Weights of a small mixture-of-experts language model, trained from scratch on English Wikipedia.
Size: 8 layers, 24.8M parameters.
Experts: 160 experts in each of 7 layers, 6 picks a token, a sigmoid router, a shared expert of 192 neurons.
Training: a variant of Adam for the experts, 288M tokens, 4398 steps.
Below are experts of layer 4 (counted from 0) of a mixture-of-experts language model. Rows are named router (the router's row for the expert), gate (a neuron's input weights, with its number), up (a neuron's input weights, with its number) and show model dimensions 48-95. Each number is 128 + 32 x the weight over its row's rms, rounded and kept within 0 to 255. Numbers have three digits each.
Before each expert's rows: "mostly gets" lists some tokens that are sent to it at least half of the time. This comes from a sample of Wikipedia text that the model never trained on.

# expert 61
mostly gets: " and", " but", " Insecta", " weeks", " hands", " they"
router:113116157152105130119106142141110071107166170083143158158123133138159101110090137073090115114136086207152095187097070137151105097050157183151131
gate0:111138109160117150131140154142112136113166176155080088122145154184158081106138041100092156113109151174113121135112181163128135169065116211115147
up0:101115098178181094085103121204092140163095113202119137181129137096196161117111113104134178121177148117167110157122121101174133133152057159145138
gate1:207080165093090126148105053114118137146089144126064136120163073104131103180099138125122176110123109128146153146117111122106134173163149109129122
up1:149131121073158154092076096079182157153161166141105085069197113134160139084120134111169166090077133155136114089134093142112114082104113119125126
gate2:134087151173111074134123119104130137130099107172043158136171048121139146144143099080106134078174141120142020099188036153129134113128115110170143
up2:108150136141125048160169108141187099144150159132151136113108097099094204121181130077109149152146079143090126120131149084182137135122133102070130
gate3:150096095181125064114151182099137147164111071131149157126111032163110139158097138068077119150117165137132131170065120143137150134123074208113185
up3:094114116130203197118110121137092084088163102105127154155132125107178099101101148114193129128078158193191103112130164138102165130070070151172179
gate4:143157074176121134105140184128169121155105158111131158104103138069108119116162068100043054132153172125112083119105125102116135090166096190109119
up4:132083102125123108114106146060138076159099174067097157147140088140100131172122118153144115200113189130084109164093106101176132143109112122106093

# expert 4
mostly gets: "ić", "ć", "ful", "ović", " recently", "ious"
router:149117078137200137117112057121164045147079155175076126179083132174072104129094120125125163142093118161158167145099144206128144097144118114133150
gate0:128194097141170174176074101086130053102113105113103151154101132164129130095141100081133141151066110187128176098085187133148136127162123183108109
up0:153164111109192160134093132151091093134102187140095108125099096088073130154175136134104129255141160100194137100131142096107155111143094086157140
gate1:145149147152086140116126145129153127089143163158089160229138102116148113145148116148083109049130107206139128081144123183168156079107157148109189
up1:103089144132156167116121177159171129160115044149190110153143087203094115137222138080139140125105123135178120104109165129047142117152152133156146
gate2:058074141131121183142119101076163073118121098132112151161129054112148101137154116120087120123167122148158110126175122148195126161103106141081159
up2:142177074174165192112109126122092174106124153164118147065116090157143166146085082159115168138087115121115095070137126139122092160159104097099154
gate3:122129136146145138186131096072101114115096098152067162169054106199052130116141134122118130146106163151120140207095091124096103140167126158105143
up3:047111077137144085147142126110154137131182114086121086138134148080113126127092106066182165075094144107142184103117110185152131110121194139134125
gate4:154106107122172106085116129171124110162130093146110133133175123179090152090146142049149130159109154168096086101142111133120167068155113152113119
up4:093053125103154157122091159140174161123115132103070106177131061193051168176139123157107093145128105132158193178115120141114128204134166110055142

# expert 82
mostly gets: " cont", " Succeeded", " Kath", " Ay", " Sand", " Kh"
router:131128106163095169112094178142163153108139193101196122117171110170163141112112163055089142129175143076062167125128080182193125133106123176137117
gate0:157133163103135136134158130160065129165145138130103162128188132133132125097095108091102125145188161146127113100094147102148134134098173186128136
up0:089119070156195172136095122090178139109127144104112101110112096087169139153163109137201162133149126116149102108156169208153115131154149080167104
gate1:169110199117079135105145143117165075161165076054101145115158118143136118103103175124117081091143112110175137117127101147158136117137122123112171
up1:143153142090176119102121144113133181116153151124071105107191152132141109116109144132105129079130143109178112143172129145138081116125134157110082
gate2:162098102161096153098081181160123114118129127113167187145075093109160116120136124112090112135130104109109118099176103145139148117162107185083132
up2:075099118114152088131135117097079127071154156146182107109138087153129137100184135064156083121096179125146171108153144121189161161182149064090195
gate3:157120137128161107165121134109163141149103140140128104112127167171060119142103120073086089177103161176155156134107048210130125083170177187130138
up3:145085120109112188182121162187141161147121117065112145164151120133127170113122096085135112143195078116137163148091135143147185121097123084139137
gate4:100087093135128162094111169090164113148061141161092104079176127123099170111122105109108196041169131155099105081105114157163146113112105117112171
up4:106079046098128145126122158077150117125144156132133139091166123152082142113115133152066122113166151181121190057118109107168165159104145118122118

# expert 87
mostly gets: " attended", " performed", " hosted", " depict", " represented", " born"
router:147135119117144140092086151139147156189123158121105095101144172125196146182144134141080106107095133112132150096116098071140112091126179128116113
gate0:143171041166156145168114129069139143114132125155116158120126100119099075170106009093128081126051173183148110051127149139153148156114121128093149
up0:126097171127102150049116166187110094192193153101170145143145140113180153133116118154118106178143111103119118153135153133158073125147103135075189
gate1:118129164148118159156119125098096108171072150128070132194184137143167116145090081108091141183198150168088112091091092093082089134100118137171112
up1:177126163066138121143080125141119161123175091134132130131152093097061148170150160093161084106088081181183101140213189131143126123146107116081154
gate2:131100107176109124101144075139131124138074160133072124136169090115166106172147095136077119080120089094156080117163160099135129134134119145130166
up2:136155096145119127082161146137118086151090177117097093087111105165142123156100117069074161126131091105094089114149149124137103131193077108062212
gate3:130155129181142109171153174124128137154126071076115140164029122194126123096134120143103076126106170163128159123135081169184114100142112156156103
up3:068115111121151129153063128163175141095149098102125130089125158137121107152145120179113113147107153138083127123103107107129098107100120178098146
gate4:164118121140125138128123169148115152236137118185066138106138109133114144164129127036116087140140146151114066125104164143110185126165100161106078
up4:153089084101162115119145157099148148115132126082099141150108101210102119122084090127130062096155111139165133122152091134142115171155136136099097

# expert 41
mostly gets: " approximately", " designed", " According", " needed", " add", " illust"
router:072129140094188144116084136120118117178130115127147137150122152170161045145131170115172165074088105119220128123094126166128078123104194138117132
gate0:070139125106153182124101112094095129131104141117127129158149126142133069140124091092110109114098106145127087152165180135164088173138159119100172
up0:115130051116184147101136121115127139162132179139145127134137081086094148124134097154086168179104128071115079183152162201146104120171148121132124
gate1:094125187067153156147073134099138165119140099159142127149130126145150049119067150152131097109114131128153133057127074183117153095144209148088127
up1:145082128167144132122106104094095148112162106126140156166113192180114096101087148183122193087175113198157109142126126157101130168118197086111099
gate2:083103111134072182075125145166122057096158198198104133145154121134155064092174131123072149062136130063155111127173117096145076134110148142163120
up2:128124093148149074135127080139106155147120168138120142075104151169103133131150121076130169130145122127119141150141093099163178177185127042066156
gate3:111221165134160142107141147139159160211149072141132150151140134212077120113195185123117162138138161130128169135072093126134129076068138177113128
up3:123072111130133130151130081125130115094110180162141060137155095084122129144119087104110080212086097114123129096103120143098111169106130131171142
gate4:133164152192170111107099125098118130175132150101150097061141136071143091132144127047158174168146084093126086134097130130111140129145106124098110
up4:098095068117124097146169084135154104125172105131110154209099084181100106108182120124111108110124163152142179120146141112122133109140135062110091

# expert 58
mostly gets: " Bot", " McC", " Lac", " Sz", " gra", " Ot"
router:138047103116133147103162062121102137097107171101115095131144127212132097100131142143074132170107149135103153150108094064074181125132122095115075
gate0:152156084163143165123133130153096143102126148142180147141136135145105090101124083106168188170121147177105153127114154062096118110103106138132107
up0:071137165131130069134108134109155080133154121112109128196106142117137150142123132135080116188151053144098119156117132210177099161140088147193138
gate1:184153175085171145128094045093093134094123111134114180195164126128198136114119136111032099124147179132091132146127162196154153110144101166119104
up1:118134163115125088142041148123132128170187115087176119049102155165083133086154181174146136017118125103189096157178104130100103158168143104097148
gate2:145186171182132162057143141135142102170092190092115175130137103116150098133129113147125129106125102133164152108145126159124119135122079183152148
up2:101137100122164113147142125151112139149154141082174117168092091149130115116148128093134226114181132143073134109133116074158163156149104077110139
gate3:146097115163205148083166174111132155173099096161157125156111081091113092108175075102151138194119161185113133160092063139138178112118119133154162
up3:089141099149125080148060128148136106173170084120108095130145142109097170166101138084141142097100167085108117111075187140127083124141140131147173
gate4:104133118148101100129122213126133113184129109183094089103182117143142177182149113097133150121115151108143127133071091101170114155163069135085144
up4:098102125112126089163122154155123109127129103111096101093130092134102149125180117097013121136173136108150149131111138111093110155178096111136110

# expert 133
mostly gets: " friends", " faced", " starring", " characters", " defeated", " replaced"
router:143122155084141126126096125114144157166115118139155117117139168122150118160103075139090201143142154157071158109100052121093152101162186160180106
gate0:115145106170124135178089112076116149160172119155129122143079106183064128120115038112114103118132126138078120102124123140170160195122141139082129
up0:093132068136157161108128160148128128139089186142087094099112108099152137102090130173136108097152113077153135168121172224173119120164110076163183
gate1:116080124083126121121115055100116106164113110017052157161128139164138092120131044083115069152123140136105086093088076148098104111112106149120111
up1:146135130130193101117113107140145133121165169169157151103129151196091115110101182112154115064167205143178109069146139192079116088192114138144133
gate2:085146160153115176117115110148111138126100132078161161137078059170180164132126115109069132109175169056163093095167119123139145061133167118097182
up2:162146074133143113166172124156126108111162163122116151110111062185085173114168098081128149109107114144120079075145115140124116166145103099055136
gate3:168128105106177104111164133094115135146179076154136132108082084182080130099155096098131146152078181148117127128120104119090097137103129190137117
up3:139158068162141157127184126147106143137089105079177128105155165159113110102137103136172143122119147116047110099104159136168127074177132113105135
gate4:176170214114157131054102135127066160187131122157107158148179164151111136139145083100150130100134156158113156179075137130119116103159106153112113
up4:138116082104130099108152143119142099085151130112070113144122024156128086109131166115126139110137153138136143100123131082120150186127096130177091

# expert 69
mostly gets: " academic", " basketball", " sports", " football", " cricket", " religious"
router:138092117124186087162117115135175110136131176164151121103210147129159170158108124092099165154157097140145138092118144186111093122042165164135129
gate0:081123128100159127183129143092123175158149138189127115095130099184126137175151054107064163172108143157154158100135175167112146160099122180134137
up0:157129107170101145073090144128107100117097140143078084139101130088129128117097155110119117163132144118132144144190145128131115169170155150094170
gate1:133058145178191147143104145100091129135152084145111124129166122176136096164087181136117161182102140175170121089159137162121033178145165100125094
up1:134122146122143120148119169144112154159203128184138065054179105155171072115146132154125185108119084139184081074168144148084162092136124136107107
gate2:129077143185135156089130135123181079139148113106092128113090057157099090126134155132087169119153096114144127101147123129107117109091134183132154
up2:105121098125097107145154099131150133143095224096112181095068128134105150157159140086143087126100131156090137119131136109145093085138107088100149
gate3:132132137153145138122155074108153131160124058149150106109106057235150119152130121113113135108133152121153058135096137150171157111129123183074118
up3:137144111102141120164125177159125121140205144159087126153096175049096125107062123121192120133084181118094110082147099085145153090080115120126125
gate4:111100210150098156124115133127104157163103133173074148118149068118162116144145133078199171087175148111169118097063113163102127137155146117087172
up4:182137071133179111131149120181144132100163103100083105216145133164089134168143071144056112192140112163144149134127106121090208152119143155164103

# expert 121
mostly gets: " election", " troops", " Awards", " characters", " events", " roles"
router:116090119113083147095109181110132121134154197133175133095165132118173152137128100111088094150162075137120140130176146084113078171162181186096131
gate0:120177069168150119164140130143107165162147125135140154119127088108153133112096018124118115137156162152150060098087160153148150093117174181088125
up0:126097119160122151098108178179141100245149149173136161162128099099146112089116104123112152187135089103111083162164096130178119112162173137115131
gate1:182142088142110121123139131179129031104111115132094144111126036120146095155147171096158055091114180108110143117108134132112123100161101129152048
up1:178105164159155101161093146154144136131191121158100162110170142137139146115114165173120100065133145174137095109135143123148136162158153084147110
gate2:166123159173101134082121200152166104101111166165175077121156087132159115156147185144164133100138130135137109107128139095161114072137070209162179
up2:076144100109152071117167134127103080153104134126162110094131097140111155121135111101117136172137169156106145105102143089113118145136176087114187
gate3:149085067198079149114146138111156072180091056117097151083091094131095104126155090076134136142076151141091088130086087122135118067157171191093133
up3:075156124094208058147108124142117151133130123152147095143113182111131109137130064102111121170118142185152158142162116159109165131115089136124098
gate4:186119148180161085117113143113126138159146076180118163082180111105116124169154063053123145147195149074140075130073169112183142110139168099102111
up4:134071118178110073109152118151152108129139113079081176119108136160119149127129191127114099183146106134104167138156042100153173120246144114147111

# expert 111
mostly gets: " bass", " drums", " competed", " compete", " In", " during"
router:166075190123176132104118149067128138092118072158096140091115179099099070181110140092045122122147116164094108146185079090150153100148145138132158
gate0:136151143092152120136143133136109183081160124159113092157089133126143066199134095085111094119098128190120130085105167124119173147127112134136159
up0:102125074166179088118085094171077058137128137075054139120093134075148170142072087149128155163083118135146158149157154158139158179162131120186170
gate1:171134178121087107099110113093134154140071091163083107110165054130151110132106122047159107092124121136117124126091097135115117129129123157112156
up1:153189124083148115199114143153149073126163134115142137156144115100113111162138087105120155070140119152118150066130143156099145122151162144153145
gate2:127060198129141174126125119174135170184104137135104145138143086126145133135145129150112136087125132124131109122153085075131088139102141182136183
up2:133181134121130093134099141172105096138183118110088106139120130102085146149138124127132153109135116124135082052125180062181111163088137111112148
gate3:163096126179126124192185089096112116187128128125118153123119122139098122128139095092080140152077129148106140157134069081131080120132165140107132
up3:113124057115195124101114145135085113149162134119117120120099145127096112110108148094178146119120133149126146151109139118052140166157120147186117
gate4:167116131148167116111135126096107077102124073137131159118136153088095061154120098117146124131136118160137102144094135090150126130121108157071126
up4:154096133115130156114136174095167094162092082138057160151157137180108085141113087143088068138192137127185146139165089171126140092151120157118110

# expert 73
mostly gets: "Area", "It", " it", " inv", " peak", "Sp"
router:162178085133125192136137134153151141172172124132105100136118151169155071166131122116086132181197091129123118106056141105107097141115050158116091
gate0:088192082152146142166138102096161172170157110108132106097129118146172099102168079138127152130139104163175112084074126130174082101161089183125089
up0:131156065138142155127129155191050146162117128152097167165129163140177198144067179122126177155143153086125138137106122143151103182145145137152116
gate1:183145073082127138108043094085150169095118116063117114163066071162171066083111134098154123184098128169178125093128126197098093106087181132149120
up1:070097124070159125152073087105114154141110146161139130072125110152062094093092187146117121071130094129097079049161127148094131144159138163109120
gate2:121132146188117158111146115175102124041153120101114083156114108122141067153183102100057104102147109086114099130124086112139103118123125183130148
up2:149158154139131127090120155129131132178130187146156125118114135118154189085102159110142130117066133148118132080129202133148164142173147044126190
gate3:139085122171172095174169131140109136229119128167152160152100090184143116145152131133085224147127111173115166132099125103116130126162093131102141
up3:157160098114128126154126195092151178109121156068158131127184176098084133153110119096179106129039199096081165099114118106132199099078142108168094
gate4:122145129165099086086078144099145086202159109169168121058138096075094094157173110096090191127167148160120151097092157079143144092090153126105068
up4:172101092097126089121135126153152116125101093174116141158172119182116156156176105134132110184158169146215148095113113137107123136143152091113143

# expert 59
mostly gets: " around", " from", " tra", " within", "Biography", " Tele"
router:150089166116180096110127144147131101178079136165141138128136136110121119123115130127147144150060112160152115146213111200143147116113138111149159
gate0:168145140094147060158166142101097118153140127128114087115119115149043090076154052105121174145137081192122124054095178113144181155072173122150101
up0:117113143135160134090099190137136135161175169125111130141113087149164095142128109107110159211140117127169135074108080140142097128148069176096167
gate1:126131141101161150176080108030133127108067094131134148169147130090096130115135147140080145181161130140117085131172131172159180137143141191129100
up1:198143148204160159092108076144118149086144139134120180080157144152128159132124167068185129094149129155163136135146099165130148148188169134145098
gate2:097168120155162134126095170089122109151098120122157210063090119126101122140133170114148140129113150089156114099161160105156158088086095182126152
up2:147145122141085158145200124189132069099143168128207143163083094138165155168132127059088134113196121092053119117123097141118125140159145103102113
gate3:169100124135173103167161124096147152160066047130191111086116088144076062091122124131083173167145141135135140094107120132200118144124177171169066
up3:113116132150151135145106164127134180127172123163106143141142159100127091136184129187119175122142179143125114121135195068131205083079151094127124
gate4:179137122192136134109110160129128100189098095130119160115159149099137128152141138040130129144134105128110133132099093124211121137121121117113140
up4:128157124103114148096091159160121150115129120122140088184068122138077131147142104133110162127157109140113177146120110125072119196204135142111132

# expert 88
mostly gets: " varia", " explo", " Spouse", " Tab", " blue", " silver"
router:194145118111143124161120182082144190200114137181141123111067149107157114180086115179096125138202102140102184083095149107122168117101108125100148
gate0:103148057123136160146152134094130210147156141141071141157104169111166137103096089120124158122074142183150137101114158169155151144130121200132158
up0:084125115119153120136098130117088107134140121149076114206102102109135183170143152153136148184177112111171126118102111134177110131149063150145169
gate1:213066119161083130114096127081151159121092118134129156105196076141196125130149081127073107087117169109126117135129130127137202172160138139086173
up1:119145151111139098107104096121072070164169114131110107132138150152089112099127128121179143112095078168154117098154134113086115079125146165130095
gate2:131146176183109142103174101123138078147123166150139154157174092100131127172201173130105117090093121091120093099152123121173136108130133162098176
up2:096144110135079075101167132157158105113144126161185126072099102125109182141151124108148128124095148147111141077126136074180172151152156110050158
gate3:114125176147118107075113150122151142184137116110078093123078077197100155137093160106118140192156131146138119127124074170131098161151080164061149
up3:160138145117162160175114121043113156081154135114198155135120139091138088152126061059148115091064168136085127113107153135129100086080106123152151
gate4:154133125168168102139132114142150152178121133120113161050122142139097178151167154054121160141173130183115127077090097114138189115123103150096153
up4:119137082165158137142131157189196153123154071114158075157117125202099096074174113106120092178111134126189158136158141108090129129085139141173094

# expert 91
mostly gets: " Leg", " edition", " version", " App", " movie", " idea"
router:130149169102123145157102122103095049156071156123084106143128135182094062153109127133157101123151075190123111123150047120152116114092072123115168
gate0:103156130173137159186168112087088132117148118128137089131092130119138070131121039068134098137129155109138100130108166144197134140066115147096128
up0:069144127189194143111138124124093094162131145138151126148086125092186134163097096141155112124181142121143136094162161108217093159084123076158197
gate1:128121167143126148134168097122081121129101084119087137119147094158163072084051139098101151157096139120143129133109082148200111109131103180135150
up1:156074138068140109180106115159167186173167119156081117139169098120149099122130185108120150107133126163154125126130168169094111163108148161141109
gate2:175092173159116128066127113174130070116075125107093146155150100176121092090165100174095072051101104130129136114127081136089167135142115143132164
up2:129097130116094093161191167114066085157127149158102104136164063155132156175151174054090097131119114107147127109151125131138127145181121095126140
gate3:200107132114101121159136151125153147149104093171153140101119064221059080137107069083095100135068119146129162118053071145115146158197117100134174
up3:084147085133156154114089108092127133090120140125173119154138161111181013170161135097177124093082146153071139113121149138143127200112174148138175
gate4:100134089159191104125106122090118137107176139161139181152139076148128106177117162126166101132133176139114074093136119113108103185146020088073156
up4:126121096113123118083129102099150155164120174106067121148185140165101110107185106139131133191124132097147149099125074093105160184137112120144098

# expert 156
mostly gets: " Award", " Awards", " Senate", " Medal", " Actor", " Fame"
router:086159174095092158132070147174060105123181126139077067160128155152113155146092126179114103084130108165086176096161111123084097145137106122093153
gate0:105164135106121081173116112089058129139113112140058093150074149164100094120050029121128110152145076132121063087116182111123091119142118173118162
up0:070096105143132157078091142132102159161132207173145094137088184116171189170139122128135181176187134126117140128110149214173149118130114074132128
gate1:200145122102141151197089099150086140170109121115097083157150104125160117104140103133140109091102155140126125129143168175171142107142136139063149
up1:098133146121156118121094151131132162137138087152126127128172093151145163156087145161127111085133116131156106082166101094108167129097116117071113
gate2:085106138164108162080141204144136150119113117144063197183151075140182134156171117131142051131112170104110105093099113135154129095166094114101151
up2:101175119112130105201139149154128103157141170120139137070137141179150146153162116098100209141147166100115105101132190095109166171118115048137195
gate3:120153161124113133165172153085101130181122046142085153131097106212089091108122089075144117105118193158121156124102140103091077097127114142097146
up3:108073062117143139107097100094154135115187134056183137152156126125121095108105118145106102151054155116054105093140127077146087157101146161201086
gate4:146089147096114163137123144111129182149134076171087125144163141113140146100158167043118160143106144119155139147111154129111183089113086169092111
up4:164090110123122073110129093158134151078083162107152151181168108128114149120202144115149134164157119140191164125147096177122173151123153118149125

# expert 11
mostly gets: "ful", "ious", " Good", " Dark", " Your", " Liberal"
router:124191125089112114151109099144098162133069170123169103099153194155130104127127186100133160131134137206128119146106124087068131130108093151144131
gate0:100197120147134131123146146118123157104098100162145108146129081131109087177128082121141117150139153158139049077075119111199101148084118147145168
up0:093122074121147141139119108187140070109117186126062093144138117122149169184114130188121136139139150137168109118127097078191160148130095078131169
gate1:157111172053141147159095065135128173144123076109073150154173120160138129106105146067145092087104047117150170118072158099082144098144165151115115
up1:090082182085165129063136135179148172143136103155173117135140175155078132104128168126141122056088144179136111094138138098084137142140128128106118
gate2:120131198209111152117126127145098109072149136134131138128142150143148119186106175131125148170135159112149083108160085087095127095103131119140111
up2:134139109093128100205149129117074131144188141140107141118119134198122178109077133092161181088192153157127136107134104118128134162145084090135148
gate3:097081129140152154143116171125140138151123076133166126121150100184081148168182149051070116228128174184154148138118102134174154083184140164148109
up3:049089104141141115118129123134149104109075124127161123179147160115116093082177129119115144190163147154144147152134111149130116153162145189140181
gate4:084138178192164163142065099128101168142118129176120106075163097197123132161138119137150170166149144142135105120103188111097116104102121102087184
up4:145086083087086135109117158119180104126163056134106109120164121154126120091152095124087082131135132157102198116055114126148150131212142121141112

# expert 42
mostly gets: "It", " qualifying", " recording", " doubles", " scoring", " Insecta"
router:093091147163152129167100126103108106107167166109129108132105168139160109120165134148100205136085181140088105080125123100115065143147141162167085
gate0:056142104161155146135120130109115186125170169156138116131145060163112082115095090115126209184114142159126122113110164163123128183125145178130163
up0:138055125138200172115098083128120129159117153140124137174150102093162111170133104147160122217156144118162141129145084142138107164116129174092183
gate1:186104165099167165165159095128110162127096157109116103108157096131146124150100159061100090135102151148096090072090124144081121210195106179142174
up1:199102083052113199088115125161120123113124108157139096087168085134087130138171147100169162077136096079129165154216102107114127142119128152122186
gate2:140088097175091136092153124128119113129102146118070107157054082101186114097170123128083131062096140095101097197127125114115132125119102171175227
up2:148185150169154077123093143111122111142133138082110127127116146083124180137143119085183088124203078154100065110155135102163158172129105074062156
gate3:130102092165168123146162155112124096145107109116086176088143154199078132196146145142148173187121175175075187135132085126166079114151130133084121
up3:113119108173203144161075101106127120131131102091126180132139163137135087093143118108156153106082142115089150119080081115140099127099114104154161
gate4:128085177178150138095090189187100090132169092153129177099175141130121118153188169118138175167131144116142159107116155136064094148145122106115113
up4:125129079176165118107131141118144110136115146148089165112153062188092144125144107160083101122127126117168200183100094136091120149157175107115082

# expert 27
mostly gets: "See", " wor", " cause", " require", " threat", " suff"
router:149151130059132148103150115126146119147125131124131118172147093114137139167097123143153143077093136144111206080073160146138144118133115112046120
gate0:163141111089107161191114124088106178133150157122112156163168088115062114096078056130152104100090115150122148146100170164202157136134145161170092
up0:119124093175136157081100153156097105151129178189160132151086122104152180162162173180172141162187127189100149140099141227165121167109123091148169
gate1:129152182081082144138107057062113155155141121144162064109178072109160147157135131086115090051085136154118169151128172161116135143087132149091142
up1:101155130127130149081106118171143159113132163116166149176153121181224114126171124116209123121096131178167086123145092073051106075130140147118129
gate2:072135148168083156112104098141147071088104102148127107177104110129161112121169176175106147126108133125115119145130102122150143133130046215106232
up2:129136122086107164130167136166112114184157167100161185104067153137151136122144154115137105137100154146088083098121158137127202158098121142119127
gate3:153146147185130050116105126149125177174113147151109106164044094158084115146147125081135089151094183190094149140066114156149145086189108202126133
up3:125130138111160183155122126121168078120168126086139141100173211123133135110119146152146133159102103086129095119124108101127125112081144069146090
gate4:146145130156133091125091161133094145129086114145108182138124082160162178148140158074140121068161132201153158098099130140094138156168078106097149
up4:169096107090169113129103145126167142143186119078107139161131092110059165158105060132103125172120126136127133159121123160151131130106153160129069

# expert 35
mostly gets: " species", " winner", " medalist", " members", " winners", " products"
router:105113177130161134079078135144108131166160114107169165155119190146120095144112162083110177106126131159099137110041050118137133080117182162162130
gate0:104151154144147144156201150130061194142126077164183162177089125194151065169120099127131136119080162158084078057084137130143147159117102139165135
up0:124114041073164120107085094171121094133112126126082147165091095052149150089090073133139093141206131166181140149199102181114084156120088136123142
gate1:143136161134159153130106083138130185173131107136149092089189089104143107096078138098160195162147140123128108123148158139103196175072136129141113
up1:090082183069132143108095100147132131142149171152215093138126138150080090137197168155165139084105117175198046109188192165148184170128169158149120
gate2:120101165144093138139111153121141070158112132082130164143185114145164078137186096159111150106172182094154108117150057102168129083114093180141085
up2:109100098131123129066133158107090122114134138139126164168060094134116186133081109117138097153120086131088109098139178115123143159086091099043207
gate3:171074132123125097170124187099145166155122085150159107171078075214069133151150143083132179149110195166179124120160105130145139105056169156088086
up3:116142062118178136191115137138119112135132066111131127118131209089085156119143131128151155160096161086084112160127140096114155096131148133138120
gate4:095133097183127123101076146126100171154118069146190143102168127136136094156129136111123195166187167092094145122115171051131123153133162100115117
up4:129081117139127105151180125115141113162124140100069111175053126142104120175172100099105044154149105124191127115150093177155146159129067100081114

# expert 108
mostly gets: " moved", " old", " Spouse", " Animalia", " attended", " near"
router:101151109169210100134130156102146140166090133082142109115077086099186109154087174141084147153088126138128121135136119103139121122169133155130095
gate0:068155104158191123153110165110108145141095134125102133148157109122139108150101072182027102118123133146151112052123150122151067130135141159148140
up0:106087126144105184117140136128095088126113143128096101151155159032111158091086172149175142176164148095121131101174105134115117131129140134122173
gate1:113099190071136137145136119065077108147072115128104172177155040140181150145117097075100128106122157105119107120171088138165129089101131170131124
up1:166118188077121131111097109152119172138176112159103082038133151174116117159117192114121132110090115153160114084118158135049118182132077122174149
gate2:092153088109123127108128144103149052164044115138186167174183114115151095124181164140133131140112143135154143112173103131162114098118111171093132
up2:085164140106115098097148205190103111140139163133118148104038080087136187120134116132117112137102174195114112082125118058105112157116101089091184
gate3:185057116150167109092164136127088129155071099150140131076117076157059125082128144094086151152104205134065097132093149134173115151129145128097073
up3:108132108135189114137119136133129134149122122073101171110097159120111111139164104099124146118084160170110112140154139121105111126162139125145102
gate4:154149162160144139081054145101096081162154141166096153079105150143118182173141134042122166142166132153154127143167121109130120176198090117139185
up4:120117157094130109106149150119155089119180133107125097116107128204092108186148078128032098160141118090142164093158108098146145155131089062144052

# expert 17
mostly gets: " hyp", " Mar", " cho", " Constitution", " Army", " ann"
router:134096139116179130127097130138139059104095119096096078148170104115130091163147152128123145137153109094121147129157101105096096089104087188106096
gate0:105158101124155133125155149153153154091197118133102063206165104184104111129135052107104108158102127151121123093149172135117141143144114160099111
up0:105072104095101147154122149176127078146115134122103094179134100146082134165128076160104073162118139139145173167113118121141125148102083152143163
gate1:157149185084124138136119111188166118145128121117127141122125084123187136126157120122150139080088129105134083107155175182122170151078110109138103
up1:176157171150178097130077160162123143151180100119142109113141160165157110126181121183164150052096062137199027091162138166100116122136084097101111
gate2:123113143143135134102126100117108105143153142128135081138164121101154096115138157117094108072111100115177168160146126127104098084120070205115149
up2:087112153132118138164122145102105183141129140134128159109139087154102201071119080142117116116174149134100061116119089119153107179121144094135105
gate3:169143120202150145172080114121132093132120118149109045098110125159100102131112106089086155199084144146152140163125060124116136109153078136153112
up3:125079064101177110121145046170147121113119109118102149154154156138063112118138175111141174123092145090128138141149149126138129144084155100100115
gate4:141074138117078126143124151099158128147110143141107117138143101108110117134177077101121094127093172131123130163113096131108133130142076168061180
up4:157114140081119099133148163117135134113159126110172153112063111141061121165148122132102143126156150130101120131134228130152133169128148119095134

# expert 116
mostly gets: " FW", " Died", " captured", " attacked", " ESP", " Built"
router:139162172147167168098101161168125100122150142119195096156113188101135097176144172119046190152159102188198180154135112111152090153118171163154122
gate0:105172100102137158145124139092123159141116161129153139097106173078140086131142119154065179079120128200113103119178189153162146167111187112148144
up0:120074138138157044147156109146134143074137121151111136121129112127150159139103072105138127164138095127158129127116121175157093166095119155104106
gate1:183093195089146149105092109101069070092142163099167165145130076161157179157117129129121165151097099163114110114165219086137158135159136133112118
up1:147142186092144129087082199130103150138190138092150141113160102138150134133107180166114157120114080179155138111181182112117135174133128144176093
gate2:108079120145092192087148104112132100129103131124110128131130083140184060124177117148047136098117102120122080144172125115159136161148158174131113
up2:062131106106092142139123162132155128154176144098102073130114097126170126114156149146120156170172107131091040099171165133165103162119092044112162
gate3:204106079191138131136149135162110157185055080084133156147076095153109176140130111150090136085097165155156132184146095105144113107111165135105112
up3:170110098128179120165148065144134110153099102166136192123147125152143174125150143163136061120082185125090128127100129162150120102073086123103129
gate4:155209169165167087109129165137074097152151132122116150128131131153106127162111101074113149109161134111138136141062115100116132149123151164102131
up4:120104161072121115139116094190120132135097094156098126138117112159113102102189168079186106156105176127145151134088130095079111134115104150109100